{
  "d_model": 256,
  "experts_per_token": 4,
  "d_expert": 80,
  "d_shared_expert": 0,
  "normalize_top_k": true,
  "routed_scale": 1.0,
  "groups_per_token": 2,
  "vocab_size": 8192,
  "norm_eps": 1e-05,
  "optimizer": "laprop",
  "lr": 0.000988,
  "beta1": 0.9,
  "beta2": 0.98,
  "seq_len": 512,
  "train_tokens": 350700000
}
Below are experts of layer 7 (counted from 0) of a mixture-of-experts language model. Rows are named router (the router's row for the expert) and show model dimensions 0-255. Each number is 500 + 50 x the weight over its row's rms, rounded and kept within 0 to 999. Numbers have three digits each.
After each expert's rows: "raises" lists some tokens whose logits its average output raises strongly, later layers aside; "gets" lists some tokens that make up at least twice as much of what it gets as of all text. This comes from a sample of Wikipedia text that the model never trained on. Tokens count by the router's weight.

# expert 0
router:472522514443541504456592455519501545510415566507583520519538497470397495480426472497481539482559467471574571624572481508587489487558429447532473454535449520516495381498566521438500456431487394481489449526432479473565485661522520557495485497528432535501412559513433453504468523541450519400485473498457472562537466572520493485562431584511455423628434519479443512538502577483518459554482585483570410576534502490523479541411503496504460474480473436550536429545539571474447518465510618510494469528514430523450585442463569607535470590488482416490474411494501522519514534467497463475480429494599457581537469493551511485505399507494467467553542551545475532478496541509447598477576493477487493527411557465434508467509427505526559551539514554489474476499604442561548468555646472
raises: "-", " |", " and"
gets: " ", " |", ";", "/", "%", " ("

# expert 48
router:497411518419465508436541500502467451511454512480424501608467440502558532439465469566483459527566393457529542477570426409528427516516438410470489482524474439523559474539471578461477439555462427442510479502458595504554602566538442443448541476475513521538445625479514483479553526483536459438476508617454430524459469535582559441491477564559515488592410521519455464532480445526540486558546534491551496414438500557459408462361465541536428526554435493507520470535487485416491514419483495568573467551467411505487441489453551485495460536514594550504590459448424470461570483446449483470458500497546398552518524548426572453517484468555431549462580435474540549520426525526489509468523474473507503464519469402438460515526577424531543518499529495472552514389601533522521401570589478
raises: ".", " ", " and", ",", "-", "s"
gets: ")", "er", "ist", "ian", "or", "a"

# expert 2
router:559516521468534530508496514468426483455422655428541502463487508489484519475443490454445503513597479468541456508493476482510524466475497438464406534619440643479472384487458538476513507532442459459507420562492512526554505541476487489438471568413431473544497561521536524582520514469456485477476515496484494609516472549506503496500451564488489499666509527465473478521450538511454460548521656541453481536520453552530338453428443441470481493500550484486513428616476524431472546477499527527523383517458447505547519409420566495527463526500505520432489437505536466559560458483573537517487381555568463531576468553491444501530494478500444486438492457516487546460468603581518551458532482449593554537525426399518463467587425503472594460413488523494571521482458506568481465537584417
raises: "===", "==", "General", "Personal", "====", "Scientific"
gets: "\n", "==", "===", "|", "-", " \""

# expert 43
router:512528499536440551523526521468425480518452583471596493506580469573510511544438490403486485514610484447492448564550490420507550490525441508402556388566498534456432534491504473475483530482496483452374443509512480546496463661551489539480495524484453549534460578599517483529468637449526516448509473630466544542568554578491555456512447573506516497515502529452423488580373437495440488512472520508522559623571532493494426510424460403493507521519498484547564460576511553516485554432415559506490471560441496555483499476427578502524473634448549571436474462469504463493492498517485514452476400445590453513567540462468530451494442453557514479514567520578458441492473502523460629522545572492511522587415447495476513488543465512520586462501524499483418553524540510525515444545588514
raises: "g", "-", "s", "t"
gets: " P", " A", " a", " p", " W", "it"

# expert 8
router:457470554464592601482397516440493547506407548464531472459492468428504549505449530451470527472522339472522553538524436385541360651520482476517398457539512542525551437515553558462474461553460453480432426499467525501557536554493447520533467544538402478488475611512553462582424523475532467476439518480542506473531536586542530474560537544482498538532476465407473488511476479535544456467527544523501541611458441563579488468422536503509462538510512442523555528558530535480423529460570541587523429533495483469516504524453587545493451558458573498462504426504523537494513564514484552482438444526498390511549572524474397459510467396450458485449574490516553532458400575516516557476514524440552426515443485406488496475504527458511607499517435520463497637490514461512569451570532416
raises: " ", " the", " a"
gets: " in", " of", " on", " a", " for", " at"

# expert 14
router:480500484477496515461529511493515554462468567446527478507494515488410488476451514478487497505623440461602487560493450444528504555611463476474453442578508535452556463518451586464508474482468464532433451524476521587531542630485534564545446455461415527517470579507505456506613530471527525513489461501489449583485484600476514435579415506473507496598505495492443496517458528484482549578487503553543444498479433570521492445388521347509444575452559505493528368543507544432515500520525542562519512439477510578425579507460591556524420574432512446415451474457453543479477528462495522637478434526464498498585492524485513559525506489534549438445511433513584456537512531559445574462524453439517544498464504400430565458462452379598572576493532553469440562539488490539600435529571481
raises: "ma", "de", "x"
gets: " de", "0", "–", "-", ",", "′"

# expert 37
router:448447479548497476452485462452496476510414554440493537469509430571522477529485561509498520476561338479532483493593434495505494471607415481464490550527466531553498449588568506487508421437508485535448401522480552500586500629525458513476494496457475467491428556557498567492506531522473501427481545504492460621456428577567459457511469587500444416662538477419516536594509592497560474514459572459471559563577432502590463458421540486423425569458531491466458490581519559486386539522570518514529467496464408473468477467502569533467515531489493535490442406505523459511549485536509435533479484463580451502523492456501425486512424493543538515531555454527550485424431547461454524473527561507491469540428538434540575544575423397521589489468475495511468487527456444473538430617540407
raises: ".", "1", "0", ",", "8", "9"
gets: "1", "2", "0", "9", "3", "4"

# expert 7
router:402419412509484547502448450482496601521405545492522470506552546550479492471451494539479484551605448491573477503579475476541569509565505471450470489501412507527549501510525598477500437523441476496479422492496596518515551578530480474541533516499385535497423549547457521611471492513596526463480528625418426541487465568515444473528500670518510446640507557473471432556427581494473537551471555478466513606534502532486425478423480518436499487563480511494476504610517471506506535498468524484581460564498447558493474506448602549513497509510551477426498434455466472539586502540496503557437428540521492558503548469382489496491526450576518573506476453560542503536451511541459440447453462462498450499385477435482502548520446493562583580456560465496595542510548379522531502623502475
raises: "-", "1", "ap"
gets: "\n", " (", "-", "^{", "(", " /"

# expert 58
router:478500462454467514372516414478488508441392541530578511580553430483486495433456493496533513504567411377478556528556511397461475577577508543478462500530455470482567421467506507460420437494519552439498451546477513499443490629521437546487481510506453515508515519549485577525592525497530456394525495493517438602540445574464497478536468505442423500570403491502502492569498477533498447499496634593507483517564526503559487513415531475555494575520404423502512515425621438457540559449506411560510437543443517543539505397546603466531501554460475495464557408582462470446570504534490537495469463492528492577500467493456448432529439332531393525557522500483572470511459498550467490425482492504444489524484496440523474518485504467505522437466460556453464605484465478418577462555552479
raises: " ", "'", ",", "s"
gets: "id", "i", "h", "o", ")", "il"

# expert 39
router:543498534591539463482457567496427525513436554413528498489551557609525592448466530470455463503574312491531523544509484472524477593508423523468498433624531530547520497433540532417478442513443453407519408537445537473533518548564516518479471490455456540526522535518450499515504553532526511437514568557558460604425529561538509434555424549547549432537541492536466526539487490553483401552491546488515504606616487471509431437378458448484423528481538452506547477505520468496474493537511612479524420462533497446495444467389537516514445515475534492449588418546414492469541489501527467530403486509541496536519526519508444461477518399509470572454517453497582519540457510451460455496496583453563434503435499401492549432529490509518520531422428499488567473427469482522479468520670425
raises: " ", " in", ",", " and"
gets: "s", "es", " his", "ers", "ing", " also"

# expert 44
router:480461548532496480454499480485491521397399538432491540494572485464460488468424491532437484564522431462532467578584432449500331490516544580427478403551466485490463516494556462455567433522481329437543450525420521421574488617536433497527449522485516525518511542462530450564546541522464484511513513528443407520506474531455445489506545537480518457579452501456515489575523507530437503550514507580515564520536469562485435490371447397502490449491541520552458541637457504488455514558464532531491419576492437517541457535462555591585490555488583535495528452516436468430491523498554490543443416515578424630488508530486457416492551429575499512475535550517562578486470546517501570494510571475498504504520520439522512518601399481554554559539558467506525563461559496599514536537571502
raises: "/", "-", " of", ",", " (", " "
gets: "st", "t", "n", "k", " B", "d"

# expert 38
router:515442482477521447443472611452495562486408562375498519592577540601474517487393536460438480523602392447500491556517403498467581594508489550489474460548517489476577462403538533390536430576463467502471364529411503509559482535543440478502538547559482555524517571540453537467520557378513488467501575554445391576432510544515565444480439536478532507539434487519463500569509510585472443578550526528485490527471437484549362468406533444467481519456485529504509516468545463433509566467505546423495468463498485490510441399468576523465495564449470474463591469455531552508488441534499476514437500589501482564539493547458474410557524452523488546474580461430552468485493470548450500506518576476500523448465489441445480434512452538524524520445478564451530470507542459506541493577616410
raises: ",", " ", " to", "."
gets: "s", "0", " States", "ing", "al", "y"

# expert 45
router:477532437553516465455486496456481556505453610427450469539549544542511597518458541539386482512557402414489513542518453495510405506486383456467386548639537498471493472538491547471530588546462467472469393486491462553525491605446470485497422566490430568534491539508467540503545517517478575522547502468570485640460490543482475434453473497483542446536523535473453481524500615618510505526428511521494516504504456453537463544375534374471452530492548536467589526514570526495430531487459516473556431473562423488443487501438564611520462533474517443412475425498467516456523562513468515541480388470488505548502530487451446461504445477570517504471578530509535534525437455474562442421510512445497494540405478386588485486433407547523523545497535528425565499499406516525550432520579464
raises: " ", "s", ",", "-"
gets: "s", "n", "os", ";", "ge", " Location"

# expert 33
router:477447454497539455377471603500448501538423504485488519448531429497437510441404509469384529520589424419554551541530550476556554561577489515494483516544482598546546430481513490391437465484509520501510320587511521571531549630511534515485478508486442577512432543594532513532483494480523534493446502479457439585477458546516534491494457570506440499593458565493405529602410531481471442485495504426441471559498510479545451488391499465475462557482455480496559478537454470566479552508528581565478462478482463456475598507513533471601481542439498431481603488487467530538513540454476473566463492551483507592530443459542541427503498517516533527498467461459575512423498515558445534461563498471600451498459491427536598521591455537458536504452536599456528487465503489541539379563563422
raises: " in", " and", " ", ",", " of", "."
gets: "0", "%", " —", " the", " people", " any"

# expert 36
router:552518562493466504484567526489505491480424515448509589503450515494546614487488522506554472507571370404502538592516492491519535512577512508489552460565404438574481485566482539463509490493427491511415437528550491546486521628496455438471417520583462538508452587512465511636604515401527477393499552514590515550464573608537516491490396584514492559586457569421534517529441586595462474467570488441385504510498460569511517470393465492494472518448443500556492540502490522439474477524548433487496553499516431557485563524483527482496484508509506495349431529497420427550456513507535563516548413544545362515540509533465555501514502437580522553498448520530604517467422513581528489429510508495560422505440478555509563509492496508490613548494496500487497522504478480507438533541565518
raises: "ine", "al", "er", "in", " ", " of"
gets: " it", "9", " It", "and", "°", "at"

# expert 54
router:540477496578558600397494563489482413478399612437520475461487502508432473513508552449432485426616418448538511590547467496537465596554463502431462473539504464517500445552545438503541483469462539425465459550471532577535576555576489494448464538460450593552451549494530557549538504491561568412502560549508478594488518550502499467530390594614536406591536528457521505581442515471506501564442504467470491561540407435551422540437437521483478487497466560495505471514503457511407580461584511508519482586453448570548526516539600557577450596475550535523494451529432563452505556443425521461524443547531463568517445517451473477441444427555519512501584524413526440535435528542546446438567504470498428519426540492499502499493479458547520530452466569451563501426507493531539457542541447
raises: "\n", " In", " The", " However", " He", " This"
gets: ".", ")", ").", ":", "\"", "\"."

# expert 16
router:515412511515474504415457507515477466497393575450595595562530496453464573452485539489536538551524404478504555544529401414568449477541446529522503564522494576571506487631538545475521507521464548520513455495520549574564522603571428461456479574534436533570411649518497542595491533531575523485503549464479407510469520537528523447543527550545461422607477585489519463546508520562494532521458541429463605584536471489553456483398485465509470507492484405499585531502472499476446570474510557514570397507519464515513493509447538542487508604493599456584455550478478481419526493574430525470439405512493430519513445541528493454470438488480460450453515473536551501461350510514502479465563430467497377536417539448454563475549539443553546488493499489438485564457511485480456481556533475
raises: " including", " with", " to", " |", ".", "e"
gets: " |", "ra", " in", " –", " on", "la"

# expert 3
router:487449537477491442481493510492435503416465571395571478517587453496502436561444460503486542490637439460501535500575505438463536504575448534474451501546488490594502485509607503471487397490487420474450465544389582492519542586582490518580507451493447526575455570561445493489478483581438543466484482483529474535479438589439458443522451583540575542587389470388460584494489512513494495543480595517427418571560458489509475444433461425514465515472495456538527442585547515496424508442477515528443478466420432463498495513498548544532442545392497472485510480420514439505593505524537494520455400470540482555610416518473554461471415475527530424496526517355536506465474501472433590487501477486593437497488451468511546490504421405472510512587462528458483458513456470486549495517551397
raises: " as", "nd", "l", "nce", "d", "ap"
gets: "\n", " R", " known", "S", " such", " well"

# expert 35
router:432434552529551559570475458512480563508439593422525439472518500425405486502442480524590451482525464506524436517598502458565506475595490424506492465557475528501465473576492550469550521537529431520482389471539582518522502598582488551407511511503408506511511581585568423541507532525557553338503513490550478615538498572534561561517457535484456489632485555409519494555471470541523470558444484478503462473561477452499464483402418491495458596535510482515514478574544534540480586443556525468600449540463513606513541528448552549447432541452590463528559500524503452484487508473544534546465460495620504548499502492425499433429562463520498517488488520511601444440487479522513505429535525492453442480374515501509486453504442422514562545456528578478454481437552439493530462566526380
raises: "\n", "===", "-", "it", "In", "e"
gets: "\n", "==", "===", " \"", " ==", "/"

# expert 53
router:500552476449524503431472546450449581435427534431469498516576487525444559435523528537454537507530441417450491454491543402522394542552432536489483472588497484488562519497545465436574471592470511410523499519516537533489512577636525596545433501485470547549505519597488532522528536498463454409434541566535466515451471534543517452496473575494478562546366573425534500563371517493570515477521565468521507467516439429545408441373569440465435532466527419533482504576517515510505566518504571523533454515428502433493423528518510533589422529554496589515532535439517410514516484427454595534495481505600387581521551545493470448598496448520465516495593437482588550478431525498452504413515483485545485537543513435549402517539500487508493488465447505460531519485553485565493505553588442
raises: "s", ".", " and", " to", "man", "he"
gets: "er", "en", " United", "son", "ton", "der"

# expert 15
router:456512572431511570549500472509457468507421524436490503526490542532492559507468562508524544536584447445581441648557447421577549531475469557490473486609503573491524437514474623432474544477515447498497456508490528483525549570578405536457515538492429567605514554422426553598505508440432480489489487514470594561450535499468511457493479544463560477548433497512474574551524505457540446493538512473517525520493452603548446425372457560485473531499447467476533443477509529537457489560524558541459436515473494518610576443408572418518428497469500460491491432477385424421529460486464567556523468518546403603508514532502454472496454479516441593551515536514575460454409458472506469453526494451457490581423516472415480417534515426550537525509428541416526501520488496531534438612582462
raises: " of", "-", " ", " |"
gets: "ing", "te", ")", " as", " by", " /"

# expert 25
router:479513550510553599400489479468385606479462507439490486519563475471432567434486508537482536473555389518544520547494442354502407543556446526517484480549409467565557466556531502521541549482421532499404432571481505518542470590545501511429506513445408528507428531562497594574527512483430618437488524517535451524494464558567519452575461568548506534499390496440518454553495594507512473488503529523497462510546512495531466503429506440441517488575463521539481462574476549524461540477447480424478372487513462545412521502477564528570447549527507502500480470450420443458524474440485553561394466546526471558557400536417463499581391456511503429418475451491553444514429480544470573494515521458483516555432528420541510541486515427520553546416562568504522566510494498572526445584520417
raises: " the", " ", " and", " which"
gets: ",", "),", "\",", ")", " After", " Dur"

# expert 19
router:467466500524451502385481418525443448517399588484547528485452506522473444466414523442529466536515468401580514584481582405536499494505457475403544481530525523515478427566579489495510526554461439440465448565419490504519515595516455495586529514402492586518458537494497593603537519503462543539407581516487482530432396546472583457459530542474480521518457524465496467572468536529501431606498513516479580539460474513468476414417458451481437529544472479503478389600539487462495531560490515541490486471540434472447468456509605492544482600477549481509499477418498409510522445528486488561447426467470519512586489496459525505459500479464469526528537491469581481365495545493495461483505607497462582554352480431461519463507432434578552562487518537400442462460545468521548392548591495
raises: " be", " have", " ", " take", " play", " meet"
gets: " to", " |", "–", "-", " would", " can"

# expert 47
router:489513554507522521495411452485427567455431628375557565500469485505508459524491517384428527560579458516492489535540551491490537567510489491472476468525492523532446389514559451404541496496507432544433422482477533497591556669529478542524523539500404557612413556491510498550565552500542468532452477416568450557542482523509534422464448476511560532546490589467459409516457584468486505457496556528473537472422479539531446572404549526487519463502481396519549531555576520489474535404561534486490435548505455531495514488518605533502460563554558466460510528428523523409513518485431641504490507558579386573521435518463523500396499467492497504458552466453517522419450474548461497424478560525442430537438534414555489457523480499529493495475532555433502466572516518546518485561521398
raises: " of", " ", ".", ",", "s", " in"
gets: " ", "an", " the", "t", " December", " October"

# expert 46
router:492400518512558580470524491491541533453452552387463516482527480546427555460416461537431538502570407530439503512543459398520453473474475452510423554623552507515565423519506569449498454536421473493486441461529653446465450570447391415483492581511426552537416571557548501476529535561547499467429488507545429539436519597480418454523529538509551510535436492506490524513393503447505538460472536477490473531465478453508487530360467548505387512468512539535568471517491528441524584452435510536526440543445452493505453491472547514515529616557402500525568402543531510457515508538538485430436473497502430526506450510472525475518517416515504494478493501468514458544526527646584471465417516398483450457414580471518487436492552471476540436491479493406513447421481529428543435548550455
raises: "es", "ed", "e", "pe", "ca"
gets: "s", "is", "in", "am", "ri", "u"

# expert 34
router:521482542454550564539501530483485528471412554453516481468587402498473528498470484527512502515564463489456511492448518465460477493556500460500461504543441528391504470487566525445520473485420467538559508619523547518587516646491457498441544523500442472495437564495448475619612559467555470458464487515419475599425471517561438500552453486521439367544429574461439459515445502564477565432513596489470544486508559521553510461391506403499481533526494417550541451543461538548393531529482507513418407510465531530578508503437535512446442584430507484420508487468520444472518512502502558544498405538573430520629435609512537478537390471507523487539526489420502494503499470473481549462541573514507502591457475466485498494469413420564618478485492515436509498439589421454536505596540432
raises: "e", "-", " and", "ar"
gets: "M", " M", "2", "1", "O", " co"

# expert 60
router:489424504437458460469493463548497468495429608394456523482540478498467507457434515476453462451627435462517522567521471513482447470664517422469432534489549580552506454491515528451554472551421478467574488529440512544529515650521528533535477487494491543485449545515484525530443530447556601409490514492489535543500550552494516435511417573511468438634515546423475516536421566532522489525564600499506514546593468518559442460402424457515498524502507522560513451556496511568467538456529441520450394468480381474501517510507625543586448492410479437409466463454455433520555475470541471521456449515494421553495462583498536471516464516577460491517567534515506519501418540549492452490482480529566401572474417387542442482491402532505481501467521516399528457524497432545550457525571440
raises: "s", "ta", "á", "al"
gets: "th", "2", "1", "3", " un", " c"

# expert 28
router:478468446501570492470486433410475528408385605421532521509519484617520465462467466450521588448586472509551480517527448479522422603603408545490484513617458472493464465461530523440528460570484423439491499541502522510522523539490468584528497510515457518541446630477534535535522577522510493500508527552567421584495465581455573426515461544482567531551448505498451442582450467551484432525595547468544516566449416481519488442451449467527464575506527430505569483582587483522480509493553548503447460549475362513448547495491539469502504541371484450502520453494538516514564528533533543495502378530495425557582496570471447484550475463479460437468566485473568468507431477454415480534547462435454429527472498422488496458512499421518609506513501531381434536479554472540518424575584476
raises: "-", "=", " ", "Scientific", " the", "Studio"
gets: " |", "|", "-", " ", ";", "N"